Weights of a small mixture-of-experts language model, trained from scratch on English Wikipedia.
Size: 10 layers, width 384, 40.8M parameters.
Experts: 8 experts in each of 10 layers, 416 squared ReLU neurons an expert, 2 picks a token, a softmax router, a shared expert of 384 neurons.
Training: a variant of Adam for the experts, 288M tokens.
Below are experts of layer 3 (counted from 0) of a mixture-of-experts language model. Rows are named router (the router's row for the expert), down (a neuron's output weights, with its number) and show model dimensions 96-143. Each number is 128 + 24 x the weight over its row's rms, rounded and kept within 0 to 255. Numbers have three digits each.
After each expert's rows: "comes before" lists some tokens at least twice as common just after its tokens as in all text. This comes from a sample of Wikipedia text that the model never trained on. Tokens count by the router's weight.

# expert 0
router:126089106127107109129134073115106125067152129148144122119162117146110174137106138116110103137083109099125133124076114131098122132101118135138114
down0:106144133087127150152089143102154091155125119104112091135158111096160094129139106093113146132140130144114133154164088139144147128128122098136114
down1:131165135109158088109134139093136107146155113108062136131116127168137145119097102101127160116154123110107154151130147100132151116118137148104161
down2:100130149109124135154142110127091134127106146124117119102106100124106116152132131122126090134120079136136133119129104181159127100135124084132131
down3:134091106135137126136161127170119123120071146147113112120174180100099115127148141142144157131134121115160098161121138093114106112155121109121123
down4:085091109118151177127165161162153130123156099129137134158126130118110102157116119168154089086140111138158147097124146166161136121165107134138130
down5:136138177186100110132135154147158105135115109152123140134099130125161153098123099132142166123103127122136141112104153152124102139186129134152112
down6:157110111163161126114160129156154164166127091161123136120140137117148088121173119123131120123125143154111143075120095193110140164127112163153116
down7:100118112103120099143082124078114118140116128109123115129146078115093147184116155156126146130135090138176140150160133171164092107138116120156086
down8:120119111090132112132142123097113151139119115101123153144143140153105158114141118120132139146131133125128113152133103125113093126126101130109111
down9:091126138169139118162150127125138134071123116165133073113162122150118118141128125109131156134106102142128102124181165069147099136152148151113141
down10:106099126112129114175147141096099130154143110121075120123130122104131174134147133098110098083128111112157116114112139117155145161144146105124138
down11:137145119094077182124142125144124171101089108077121159157125131131115106121135132147156127118097142123115164130137125131156130133124136149104153
down12:125121105151139155128138096122139114121144133152107169136167139073112093133101111151200144110121100118142091145148149074099155105143084160118099
down13:138087111110099109118117141127117110146083125076117153123117151105148130137112157101113151129129109129121111172134138124142086123137116113109144
down14:090169109111137123115135159130116119102107127152118149084114148125144130140119075067178100118157120150099136095124145111133118140102115139144129
down15:136154125111150143140110150143119123137156116122108154134124168058121104111136116119112162139129127072122111139116151121107163127105112160145142
down16:115110084127118173127123140133079167107132130145123114130130126194153099138141069153143147151141139133125146093105111162175103086171095138152123
down17:124132154120122102105162103105170118133130142102176154146145138092122145111125142139136140121120159109110089105099131077096131125091137137160126
down18:170145131153109151139101120140118138086099162117140139132135109109134099188122147161134141105171110139153152151129108129116086138118117106071112
down19:144137146181162072139112109117130145097137093186097126104068140131134149132075131146142139146167124145119128118136105091147122145089131147141152
down20:138111142120119116151142131126123127122137130141201111174136123122108164113100078102169091120124120132101106127170119136140109129163153098138170
down21:140132137172152124134160109107188193094115099141123160104125169095124141117130139133120173111102172139148161111148103108122141124067159141154104
down22:139138133118188131110153108144130128103121145136123111131100131094086145111108085117136105090132166113163149112135089097104151130095142142113148
down23:118099143125090124162143116134090119175135138101105128163114131147169138101174157101125129128187106153129114107132120137152119126128101146120115
down24:124182114099162098128130137127163154146177133152119101098122182157128074138102150080130107138110118091151145082152127133148150137158136140160181
down25:117133117108133160125119140094159117154094117155120136113129113124155095129118132130135121155151085112128135202151128184170080104118124106143137
down26:155135116173115112153149067121133123156107150107150111113131157115121157126131163139137156159111118140106119135149168102086098143127195135116138
down27:141172138121097122154084123113116129147140110155087101149125109089177151116096089131115121094157110115112116167097146071125104141152125152131147
down28:112134170131118119106138088125136108156129118090133100122099141090083129116149119129141187133136189096147133156164124104099136139149140113129128
down29:118140141130103149099141094109172137085143117117152153111130095121134141112146120135125096115131147113117158157114110100131129122105168125160137
down30:163144134156153094111144135093098122114160159121102116139131105150158095142118113139143101117103113164168115030108082110108146144083122098116155
down31:113136137138084129168151104114170128135130086089111144142126141183136113144146107159158147132158138143110126140141153076148113120155124122107110
down32:127152113146140166121145147162116131108108175135180118107180123148142116114097124115153168133134107119073115127145127143163117156123152119116171
down33:087109124132130161128153101114106155160182110134116155145147173121101142136133124140136097105136049138106138166120076143132146147153093139141137
down34:128093140163137162106068114159113126092119147154090080148108136111118161144130098144103195126124136139104129178159113130120104136117129122116110
down35:160113170131102116118139138175138127120092148138122158139151114065114116142146103138112165111113139084148096138134152115139150126128106133141148
down36:154118131102103158117112131158117109103090162140124147124110122140099111096124185109104110135160134096086091130085126164124179102122123153144067
down37:183155100133107144115154126140121101113150107159177114132090120125078133093082106147137113112142175156090135153160150141115128161103144136126105
down38:077133159123147107177122136134137093115105153092163172082114137131133128121099091183111183122098118076111113083188130164132091094115152104107132
down39:142124096119129079140164130105079160111140148151130140117171143113118115082118091076114157106126146133156118121174097131065139094135110138112170
down40:140112128133127116116101089127074130107117136151102061130122102150137173130113116143104120103126111135106113150101112120130130132116115103140134
down41:176129115172110117124137101137129097121114087128104125128156104122148068174160108176158118122143122101158099127135114091125136135152093095135110
down42:144096128117155128122149139127115154117136124132135148085151156099142113131113095123110181169120136170141146153077143084142145111095104133132132
down43:177094090128104130138124142122129137135119182136146120113154130123104123139117088144145127153124099133061134128088128123129131096138154106138112
down44:114127087118157123076098122121139148152087145100151129123131129124125127141151130124117148137098099120114127124151152157149114121166138112156104
down45:158124122152143119123177132120153163120134137167108137104146091170104113104111076177150124147127099127114114154122126147131125075100114140073125
down46:116123110086089123181106172132126192134130132121123154116108145163180142153164141107141105130186133091134130134132153098146146133105108175131128
down47:130126153102116100099104123126123157118139142136108137150132113115133129130154136125104101075120067146121092086138141129159129083135130095112127
down48:128169128146140152108146118112117150127121087141151159131106190150174116131141100106112129148161147093111142107141140133097137144143108105155120
down49:119110151138078153121171080105135136150110165127137108169172143134077128128143095173116174132096191113102126150117106099123112152134148158121113
down50:115160138093125162098151155116134153114107153054086128130145170143107120164085177133107102160150160126124126117117153139178137108162147145158168
comes before: "the ", "a ", "201", "200", "his ", "202"

# expert 7
router:160149154157136120148115144104115167152142135113085098113132099127134176159133128115094119089147114093095133127188155101161106094106135080148112
down0:143097104083101139142128119104125140171155146109151125096108158136109123118170127147109143119159119130105127093131111061152112112131140145146162
down1:127138144147102139105085156120126117103118096102096082147125136121183101096094118120150144110126147110152098137163095109154096154144150127076090
down2:089155151105110121137129130101134094132127157134094103112138128166103100104124110108180151134093102110152156125187141125158130169141162102137107
down3:150168089104153133135143159188102142156105153145154142162110144144164108138146157124136156160120142151145095127144155113134165113114104146111077
down4:110117155137153160120145112082134138086113161146121131125153131135141154096178150114135147084116091128108119162161154121173111147109129176141072
down5:129124166108121155122126098147141117130105157095097142125129171104075124102147121108096149157136115123139121180089116157186156132148119111116077
down6:120117119092115105097049129098118136126135115127105147109174132109122128148122108106096129141091121092108135118135111109132128153119138112091115
down7:151158083142113128073113116119153144149085103122119123141114134107169148096122117129152118117125146166112131105103103115117141139138144144112076
down8:124126153095159085119111169169158102136174118087103125135125135127134121151123143144168126173120154155130127110143102140168148119121127157094138
down9:095152125169124151141103134120119129164111116160148143095123099147103110121153117118148086125119148161103106104138170102141102081167168142152092
down10:166139111125114134132128137134138101147153162162084100156129148113148169125136158118134128122107113118145095156104125114130089074127173161121089
down11:090156179132124123172084138146120147151104105136084091099170077119153149124140114133175103120171106091105175120141096152145110124152142111108092
down12:147079119151146144113127157080117140138162102196136101150122168126105167139125115114122135143131110127099075177114161108078147127074148110121143
down13:106120125126153111169075151075090161153132170135152111082132133092168094134153165084142127082085096152109126116155139145136161102140162094143159
down14:145130151105119128137155116125111113155149160128130135109180159130136119101116129109148145084152112076141095107119155099151138122148128104114120
down15:123072137139140156134148124163126111115170128096166166096123145078096152142119100111121122120095099114138150085115140098113159132141131119174146
down16:134137135102119124121093150121072126096092134141115135108150097093189124149150143149131070123161163155144154153137145111111105147119116146106120
down17:109123162141144141119119136121123118090097113126142075110070144135112094134077122101102142103127120127137125083137132151152150130152111118132101
down18:121163113185170135109141123136137106126150110143156119173131112131113191124138085119110113106145123108128167055176155109104101143108076152128154
down19:134111166119147165112124100172096145079144185163122136069159118134123135149084119148111131205138128123126121119124141115070118139095165166127122
down20:135137115086119139116137122091096155132124126162132131131144103141152178131142144150153109106163128136106085148138104127114102128109082151103078
down21:157100130098151127155147163137130137118115154115130146132123135085148127117121119148128124129123118122141151115121149147107132137178148155150156
down22:099053107112137080124117137129140157130144157135112098119132122130098116090105129112129128106100133171170096086123134072143128138134113094109118
down23:171108135144117136127100115116106103088099085117119138157135124140146121139086135095149104130108088124153115126145118127138145154113123109118168
down24:114155135106135096107163151128101087121126151147160107139115163117149109138103118109080183154130135113155163100130101106109162111102132141168147
down25:123113161140160111134109175119114156112124109112126123092123152129130105073121154122184161138125098144121120091152118132134154154157150107141116
down26:119094107145116140161138128114112114159128121151099133148147130115118152133136110082154116095131127109132144099148104153095146125082061095100122
down27:091111080136144150121174084111159180087129105134155137148116153151120161103119075116125146131114132102092143138094141121129112179134085174192143
down28:191173130132116120107127106118110114134102110171169157122137154132064157089166077139120114155068101179090152140117123128100115126121158139166132
down29:127159136112124110125069169095109152139154168072105144132127101131117072127164175151105149133173072147145130121083120117150163163144184141153107
down30:147151137164152134127134128122161109152107142111111141153145134117137133091090142090155097132102141105145136132175138165102195091094126096127131
down31:117172125113116126118120095089097074125153090161090118121152097134089106119137137119136125149131138091135144122161126125162101146131168134158113
down32:130107124075125127076188082167093133092135107132155077096150155145102130128133083158162145127144148121137125117094109103137107123121138166108116
down33:146147125148156094156126172130136121156088158103165143140126136118165115167168115155113102133099134096119094152124099094148081105105134084115112
down34:102145151109165133109136114061138111127157112127134122101096138102109121102116119112069154104100080148167147160149146122145121141147113093140135
down35:160131138091153110123111144111116119118141146139105125135164108110143117147095111091133091135119083152116096122162130125084117148126118131175146
down36:143192139132067133158130113115105131141146111159097127146153094133116155148171043155130156137107114109148131162134081143124130155120127127195116
down37:130097170133150132126122127118098135095105087148153116119125149147149097171116117096104113134157134171114137185197125162129115086113117147108117
down38:166113067139162096106155138130137121127175118102109127131175142129094139143143071143154145132132140129121102087117125117143141167115098137181150
down39:129146156137111129124145100121103115112157104127137124095087116126128102162140109148117154139087096179154120093132121119106140151097161118111145
down40:107119140129132146127093086151090163118101200062158147175097121083111148134102161104124151167127165101090143173151124108150159109114108140144168
down41:154128137133119150129130066130121143137117106148136112143164116151083166124114083163184112147140107136144147112119130154089106122081122132131090
down42:120159182130085123137140162163141121178080149103122146131141138132122133089138114155138152178156130127112109108097066112137136133116128123153126
down43:134124129121166080123117127109119168129133095113139127142101126094168121125142133143150097166164128152146161153083152145127095141156149135104141
down44:131111101180148131121115118118096129058140123118123137158126131126128170142148124136152113135135115119122104165139145079127095123137123138084126
down45:159142132121099151123113094112140173105105136102131082084115139075135123104102080152145168111152122107120128134142154142148123132117124154125146
down46:118125154082143089134156091137153162103133129088153152155120154172116121115151143115139123122117155121165118154162099110133145134109102168121124
down47:146120130105118146091153068131128133158127143116116149181183121099103156115125085179097190117127096116133114140098106094143151133154128101159121
down48:099146094123142089108153118129106135137145109095097074090113117144103122105135132143091074138142132141167160126142118098137133122129123141132135
down49:111123113153134145085157152125158115137128112095124110122133156136105116096105081159116146149101154118136169114113133172111127126101085113129100
down50:134187115137077119145126142139112109101132123144149119108123114115138108113118131107144165144154103128095136120121098132124144141119133073149103
comes before: "| ", "(", "and ", "of ", "|", "The "

# expert 3
router:088157122078128155072160088125178085162128114149127157138119129110146069126141082112121163149124159160139096135126111133146183117172123119106158
down0:170120167105138116136112128119117151148137085160129076182142119107099101130152128147113125143109164150125155115156174156136101123153120107113120
down1:146147145147182143128119149127134138158154127123100105103109165155153114125142133096094179110127165132163136145118146142147145128142164178140072
down2:108143140102123154107128118154140090119121161151102157140138100089128123115097102123141170123118152138124119147090168161101161151156103136107152
down3:151155108110155105130137099136130142113135154083112085143139118151127154139116166116126105137078136129082121149170133137127122156136172125170106
down4:145134139158144122123103161118106158117126131125137131114136117127116122133127113165093140117137107067125118191087092125120103107125131117120093
down5:137101133094110136120128115149116136073162169138127123139099140132132131079098150156122138156116161136092153107111134089121101138141130117163096
down6:135142122121161098099133139143138136162153142110106117097115112096152139121151135127128107116111101097134167131112128149111163100131105120103111
down7:081120118117108101115157123142155127064092122117115133111128129083084126124126148133099157147136168074110138123120107103131179154153138119136138
down8:148159122126107132156165104150154122125138139122149150138137098098146110137123098104142129064142082128134120095104127122143156156143128145100152
down9:124156127103139111096117116109139183166124134136156135149101154113144114126115135114104150131132130131143138146131133105135108167133136113126159
down10:118123127111155129169131134151120072179075145061145159133130143095090156126173130124135138158105134110137129109141105070127145108084086117086122
down11:112128119141113131121160120147163100127106117153111104097146115101135092100163179126146117136160134144167134139100134134126160074112115142110132
down12:170136144141162131102139083091163170143148091133126089143087090141156119168136126130102113144114148117121083087132138163122177165139116109159141
down13:102099114115110126131126106128096113152105120149079146143152126151140115140159072109098114125142157089089069108110131094115152100138144192142144
down14:099151132127149099118130116149163130128103121133134136126117133135154105152121108141146154101112131140137113126112129108109150135133169141112111
down15:107135108090156176115153146163133134143126134123138117166179105127163152102122141128141105121164112136086111182121126097087106113128142119151091
down16:115122133104113118143126142131066122130101087112121118118117165118126100171131157102151178160128104145099110125138110167110118109148155154158135
down17:112143088109167120114121116135122144148102114149092184132139118146105097141074158105146162106078161117089127184121127138118130160100158170124187
down18:101143123102117101109140169122155140137133111087147098138142137097137152127172116098153128125159126111086186129130138139119145120124145116123195
down19:111083110144132157094122139148124144168151112110126134107107140109129162087184120145124097108144115091116132107106163124103156138157138096168136
down20:088119102135146135168137129132136108121151146113107131123092156151086128119176144136143126145124166109135119147120080130172137149123091125100143
down21:108118158135095115151128120156135154126112112131069117155105108145132142128131085117087097144164107131139139151109179130146072100161099150140154
down22:150109159138090106115112149140098133107118115163131120151162125142085109161090087123184141095115177100098160139134120141132116152140112131131137
down23:124164118162138103117117161135117159134068139127103107103137103125124146119090121110107123102163121138112121095173149124099142125149098190173146
down24:130109098127123123129124116115102138166117127127160160082116142071141119119115129152144167158119110108100095116109119125113130098138153160157130
down25:149100142101128122153139160130137133125148132168092112134151140113159101148111132123123125171119083083171121171132155125118118125151117153163100
down26:142098136152117061117133138111111159144113137118136145109127102149152141121154144097129100116150130155120148132162099108123115104157156132130111
down27:144119108153098102117081133139056157105126107085115141131176106138109111139098129148133143160119115123100158136142130128155116080097169151092120
down28:106141146139101134127126155098148134115102158133136164090170086137114120160151173143096098140095129147155110126073149141115114128165129136084141
down29:124140089128131123134095156151119136154127125100118139149160131093135135092163098105121173116092143100136166112157089161137154147092135156112132
down30:104127145143151165133136124114154103129116171091179120145110131119112096132093125134123107189117134166158140111115122118168146113128139099121140
down31:138166113119168158149151141089102117140140126130091164150108110129135113154111176170088144133134064167142121104077122143155096111106110149109132
down32:124104154119126138146086105150137111133131120117144148137155101127094132168105104116160152140127093078102129138130154138093090115088094147151121
down33:088097124096111119168084127115117151098158155115107115167179103138102108132151082129100114139157174104107112113111126155138096152132162110105131
down34:139109147108101110139109178147161124191113109093163100101134129149104129106091139122141146136104132128096131123112126136131135168151109127117132
down35:120151127106119135119168065099119125129127072147131191112099132112086088130130106140118106106086086115126118132129123165144105091141110140121110
down36:117116124109118191166112109163097144126095122162107115106141126162108129166105118179109149144181163118135127102127121123093146137113095132107159
down37:139161117143168152111120152127138121183151165120131120106161152145152151108101134137151120100138127115144146106118117157101126126131119104110097
down38:156131093068109126119122175140089067145124087128100147150108098123109120141090145154109132094175115122107124097154113118139133181138145119120116
down39:127128117110117139149149126122112165097115095122107145131110140114103130151128105152144148143155140128120175122126130112134129126137152147129152
down40:122103155117151121137130125121095134074102120147143104122137138154089132142103115114185129145116125080091130143081085164107141108138092138155123
down41:107101103180113127103118101160092141111159116146110126124108129102153130099117107151108108105153127122160079110119128089110108116161147137108132
down42:110106139123140138140122132131119091128115101150091127146176104146121155092134132114105129126088157131142117193142137109170114105094096149181142
down43:184109167116146138153106145152109094111165148108095085129132132134118128141171144119134140119091128143131128172164110133154089131125098129131149
down44:151141123186132157117114145134132122158120138137112116127128112152174161095112111104168115113172112076115144161112135105100157114142093086106106
down45:151114104186129120143101099124129150105122172118132120111141104164141168105155119112145139082128127106118148095115147092122128123156105103132169
down46:102161107144144134108063150135094106124127153097093103121162122109128107077122139128057089110117163116118119113093154120134142116157138131128151
down47:150174147155142087166160146145161091177139127139148114136126128118122104090121142130168127112124108147079103105112102115152139148136096105113147
down48:146145152134167090105150087101134156112136129137131164149099113095097124127121103155089112188145126134133134136137129137143134104061109134139139
down49:125145100081161165139159111117144169169125142117117162111112124131133149118153125083098096142146125112103183131128134105109102164131170072145107
down50:123136159158140178126148103122140155125146096129115121137178130153151119056111100144101123141158155123180106155108131131149111137118093131107149
comes before: "\n", ": ", ".", "==", "- ", "–"

# expert 2
router:137110144133131142158153139107133132135100116154103111087128112158131144111105139160165112151141163128140073128121131087124172115120152175118145
down0:119185116128150151158143096175107140130099127139072159122105097138157145101098109135169152129078115104125125160076131138103195148130079155148122
down1:126082134105135170130126101163126156114151097158141113129154090105159080128126135136099152133124142140105133116064113090162130131159092145160154
down2:121107145137105112105139065152141144115167107117185113137143116134112140123079120166152127084146109140166124122081148115092067062141166109152141
down3:132151082146150073106130119088113132129149104061121128133115155156155151144184146108118149134112109134127126086127150155134093149119113087118126
down4:158165092143084133155139120180121142081123147111161084136141141095117135155152102139141113144109148109145136099136065132142084121144094118119083
down5:155108181110146137106087151136115128115124160167118101133146123135156149177137132114082126092166110103146130147157100145122122134109141141101160
down6:125092138110132121128097120126079125191117134068104135165122133083110145150136137118130140105125141107145165111097139146161134081125134087109133
down7:128152117141132091161154115127108140096139155141109130131116100111099096115108131111105115157126128132131079135131179143153128169144166105174148
down8:143126123140114114130109081110130158136144107129145138108104133138175141136144083163119120099140092137073099157124130108106125112137113137124166
down9:132105136105088156100104125111102123117142150111122131144119117120123101111123179129146114131130129105083107176139112125201122145130097146130130
down10:143101145183089156136133099118116155143076131097144152142142113122130146141161130094148118109120138121139104120143177140133112130135075111137166
down11:130171094118122137120141141120140122131095116127097133159135111079125124140120121135134115141129134141112124141130125129093168163109080145105175
down12:105114144116060160150131102114127182145120122147156111111137104143107176118160123111122163104169140100076143158160134142127116138118131112120177
down13:156118115108106163129120121107120112087124124153105111105160106133106130112141137111115156134138137138110081141131117135106171147125136103140122
down14:150092132127094154129107125126154161136133137092155121156162096154132183159156105126199145133091152120119095116143119119174187153119115118141173
down15:094173164162121119132172175134120139133140115089128097155165152134122162175115108174129138110142142123123142127145143118142114078152122100157141
down16:127151115083181148155123142124105144128102121182133112087107143145176115100109146097097099217117134126090120137146097122127198156139108154135097
down17:146099091140159127125136110090152141182107160140120081172111083174153115164107120139092157100139140111129160112112089174099143137130124126122131
down18:137148105136113132120162121128144160096153123135117107135132140107146161130079136108130171107096092127118134140130120099132165121107187139157128
down19:123130096116122175142149114093143185118127126146123149098145099149096153147124137128142126143154119083123087142147144107108125138140118109140129
down20:142133130144109133100126104118152142073132136093120176182135138119138158103123070151141152130189150125105140084130116139115154182156111115151093
down21:157123073149173066118126156116117122141130151149126131148119138190172158138139106133154089096116098157135136181186116135092135117137139107098148
down22:185150112102180123116122106121138134110214137090115136138113160138135173126148134118134164136103129102116125107176134121149094122100136121157124
down23:125116147078112153130130153131066143121124100141109139109177121116140111119132153142115115137125110115160144134140148148139170086134107156164123
down24:113135119132120104118166072099106163097111117147149089140155091128104141122135093135132158142168118099145087141086157159126155099151143127131117
down25:138146136095157124131137105121149154117186138124135137128110133134130155105116121121108127155152168140139112082146128101167108133108135117143151
down26:129161081120151090105144125129146175147137096124123144163142142150118150125099177122142107173136121121133150142110156127149158135122150131142124
down27:111172170124156139137144106147126131144124069161132141097078154091124120137133133079083143148114141115112145145113108122135173142152163167132117
down28:136095135128114146075135121149091127110097103177120090060128140111150138164135144092138141145145173119127129100136159096143114169179136152130147
down29:099108128145146103136152122112143122149114146108136135143115152148117149112133143134139151159105150157155122145093173136128123096109121115155110
down30:094131127055143126090129139116123137143165185092112084106118111138125121111121130127123122138116070122131121123150131102128107117161093127147102
down31:094141107061089184089143073104087116062130150064133089147132083135089130125131132121106139150150118148157121136123148073157103104150147115175160
down32:102091166129129092125139163140102134148164139119112096143099130110090136128116102125148176111125103115087132099130173114157124126102129086130121
down33:124111109135184102101100127116144114119134151158139120108133159168146139095164130094147139110139125161097109141116164141099141117130182085107134
down34:086126165091139152149143126135135088146136156168093140128133107152120101141134131129104141112140125130116146098125136067122090145068150129143180
down35:162168150103166092134144121142115141150150125146146141099143083145129126112111131134148073152132115162146161164124145148148130128083146134143121
down36:069099113124108124137134100162149056123147154115154165137097145070154157118153152107135134131170126168126171138069161148131126091086130153132128
down37:145150140136130140113161147154132150100080121127111134141152127152123168149117055138166115164122117124133114118130135137093119186111105134140125
down38:132124108072095196131101101112137115137131094123127123103111098123136108159104146127107145167120120138105109124097143132137171127161110175130125
down39:140141093140113138090144125154073139058179096146068099151162117110107155156161126148117115118128159122132146141146155116143133138114133147136173
down40:074160108072166138136108132147127124119142126137114104085119107121128143131095092111156108120097138094144126088142145149105080152133159144134097
down41:117156121079137125131135115076150154146134101179113171141124148157130150114143122131157142192123128158089123139159063106104152176137114129106135
down42:080119153170145140138128147180111130080156108158121133076187164131163149103123095113104100127137147051125103114086171094132110120099127135142139
down43:147076114192162153123121175132147152187138135084148153140122108109127132173149097113135125133102144138143133116138153108152104081119161113127156
down44:094150156102183146161139117097131175157108111125102153157148131112140130149090122115109162138143149151104120162137081161109158183128144131155154
down45:137144081137107093114155149116165097145138149135122142128101103142063115064139118117146181121129114141133161112148127155150119111114195145119128
down46:162101119088109096114133150157128137115142176106156119097144120111143134110094111145114152106137150128094152157141112130148110111109129138117125
down47:077154132113127124140119151137111154120112092148103165135100175123130172094093161128102127146090136113113120138107135129103169107116135145151114
down48:140089160138096127146117076150107128164141135140163125104119114111104121122114121169099132130190177092138108118115109090147148143127154132107160
down49:132149132122131166133127125124142100136167119172121145151131127150145078132123160079107145162141148144116101140092131094129140114135129158131127
down50:127124131122147111085132103136123166118100122099153114148163102124122128128135110139123130139155153140171135137135146161160138154097156108156119
comes before: ", ", "\n", ". ", "\n\n", ".", "s "

# expert 6
router:124149136097150069151123135137131150147137119104157137128122129123109138117120123093167134134117090106113153126148139124144102154121077119145167
down0:145060108126119140154125126106108100136150129146130107102144149151115145160161112132145116131103074129116114131132154075116095100076151145120127
down1:101128128152107131151178109112135155151123124121166150142152116104160177136114084139174118118151062126153120112103160106149116108110140121094141
down2:160125079136171107125144115117137106105152122148111112120126092149120170127126103129142106115103118157130086105151131108126122142119089109126088
down3:117163102162073153133137111139156106126127146139118098141153115163101145133150130143131132117152126141141120159119122124185075139174140148139142
down4:099124140083091146168128139114149122140119128164140125117164139131163141143144132143105110121101131126111130119138146134135170160155118097128120
down5:118112157172134102139115085105085071119111168161126082166138127108200139147113130066105157127146085115114119109123137102088126100121142169107133
down6:130109102109098123120133134147142139129162164130133172104109130097121130148134185133094088125126099170139120151090131105126115170128127160127110
down7:107085098083148163144134125115122164174130139162138119123118159119116175154127138130168131081132125155134146145127109114077097133121103146092123
down8:118089107114129113118130181135153105165139140128101114082151159169131149080142150172140099117101110103124124132129108088146098114140097187088085
down9:101119135099141121169057120089098116141146122153104090140117093140105121111136160088133105088123111116101070173120079140130099147075153125161081
down10:150074138116188130112150079132163140102142165126153141104137137112149125154093106184105166172104156127110099096110097117126161123158095154154138
down11:179114085123122130165162113168159158143110122085160109119114134134112130113165096142135125137130129149137135084115154134145095145109122165123160
down12:108118144150121134072137120139117159119143147138147125145124144159096132133126094102114145179106113125125162108142113116136139171112121121144122
down13:134125107105104141179137129109133132163107117134106118115130127104144118125075181149134113178119116145121119172149077164112103127101163139147132
down14:131124116150123117152141111089108126180133138147108130142085093114150135112113143113131123114126118147110138117109124138127178105135160103151148
down15:083133108124097119114141097150088131048117113138121131121120113106104117109089087109130124160103119123151132127103137155130170156146142196137113
down16:095161161145144108110100113105138151168161127158104125134172136118137134147121120065141104137128139109105109140107079143149121148156115134107135
down17:124108119123146132127137124130189117109145104149177134118093128153172111118105106148125141150099112146122096129156139104123119134114100139120129
down18:172118089142148141125125158114097114102127093133162141140134149157153094129098118142063175114158156117149169114164124135136142116134089153141109
down19:100134128152160128104116086095089146107104136079119098125146114132138157156143162154086129148120108146147141096102112139137148138124106135120115
down20:163141099121135099145146166143101120144122107127145152116142136127103118158143142118147151148161126138142144071137111102091117099123133125143123
down21:096133134128134118102116110092111129136138108142127065138109136137139144165099103158110102128150142076120139112157155095090114127102152116150120
down22:132130156119126158133134157150132134124073155124108127138111097091134144132081139132129096137174092119151157128124129164159105140110116117143123
down23:137090093150131159162134137154144146119178176144108180116131122108095180106158136136173110137098111119121139162127163110138094139108117128122136
down24:124112134129101135131146111139145124132097123145135129101168130109132104118126163132122177140097164129135149094113130096150139129154161174158120
down25:148166136121114149149140147105145108116119169112114166084138120129152147110116151079157108138083113135159121123094117123114171108117150118179086
down26:145134152120142088127151179124142126124113198133123125143127140112145084132138097075134114108082100094120152157141128141085111078101106101161117
down27:094142147129112118137168141104108126138120142123103129110177099121168181093182109140128144121094102119116116128127109130152118132146145110175108
down28:146102077177121136144111129139177151085112158161181111139082110118128117145171125146122148141067104127145128090136137102100137060096138156104139
down29:142069103125116138167140120141119137131147164106166114155150156172139113132139102151147110089141116100156134107143134122093147153112112148105117
down30:099118057113153187116089110104173125144139123103135117085103120123134106126105110118099131091129146147146150153108157132135140127138174106155114
down31:147087158107133169120097115133103141138154129165104124123126108143127153139110137122101123169153143166097185210087151105116129120156098129117076
down32:101178102182108142131116135150092103145125132143110106158118107126125140144118120134120139111166096118120101109082165083146148156139156102118116
down33:105113123130111115156108102151166131120149142149130113080118099131124111140107145112119130122118148179124172143124104127127136122096151141151126
down34:107134089111137159142130136158151183110093149115111142109126107104131094099074124091109115136108144111140152106123078168159117117100175137153127
down35:139067129171148119105135115160111136108123147111133157121112148128086137119089097120121148128147126104107119159117166105101139135144104147140121
down36:116146116153123105151145108181118136126141132106144129134121164119144163103167144125136168114144160112172120123162154080134139141145128126124121
down37:128141111123064112111124077093146122096145115157076105078165087135119111128126100133147151086109161122117097144148080091171105133084158136103096
down38:088132130154101153126152141114105131130145148132122115121110132096149152142128145147125105125133100136134131074107109110143159081121140148132121
down39:079110145094142109138137130112124138131104144102120087150112110144153135157097119145120131130128170091126142105125154165177162106173116121124141
down40:131135096127139121161123120114129147106142157136091156112130117134144116139144091145150112137145102143161126154111119116159134138098159122127118
down41:180107139156136093149153128149092176138136164120164117158137151158097176121150145133119092119127138103148134100120121074099116113082134133139139
down42:120131148118165215116162144107149122119098135128097143132132121123130150119113131126168153144100120137123134128135103132127100178138079125141092
down43:124114123123131132122112082123083146128124133099133089112107126105135125163104108102132085116134168094112132134124134120130108107157113131136101
down44:119149138114129098111103152165093158134115149159133129117128095091137135129123132141112131097115138145133130144127143166130160144168126131153153
down45:134146126153100171134151134124184112158110097132107140130126165175137121153123162122168103101142106141103152144156158134158132150127141125163115
down46:100141130094142122136161158180179134169136107101123155155146137128122161096166138129150103109114144125167141129086167159116121159164084151140142
down47:144101092131110170124114109146105082135107115147109105174151120111157142105100117110094116134112165139163156110105141116088146135112105155105101
down48:136144148116133145114105124126147166145148125132110136159131119132109160128091145143147134164149101146169134149091153123129130092138160081150159
down49:142116074127111151122145108115105121118107128099133137146127109191110134131135100112117132141123123143104101111092151159125144136121154081153101
down50:161112109128106116100171093133096098118168127115123151117120118080181097116142131149105112142125117117114176074095136142137143178132112153138114
comes before: "and ", "in ", "of ", "to ", "with ", "for "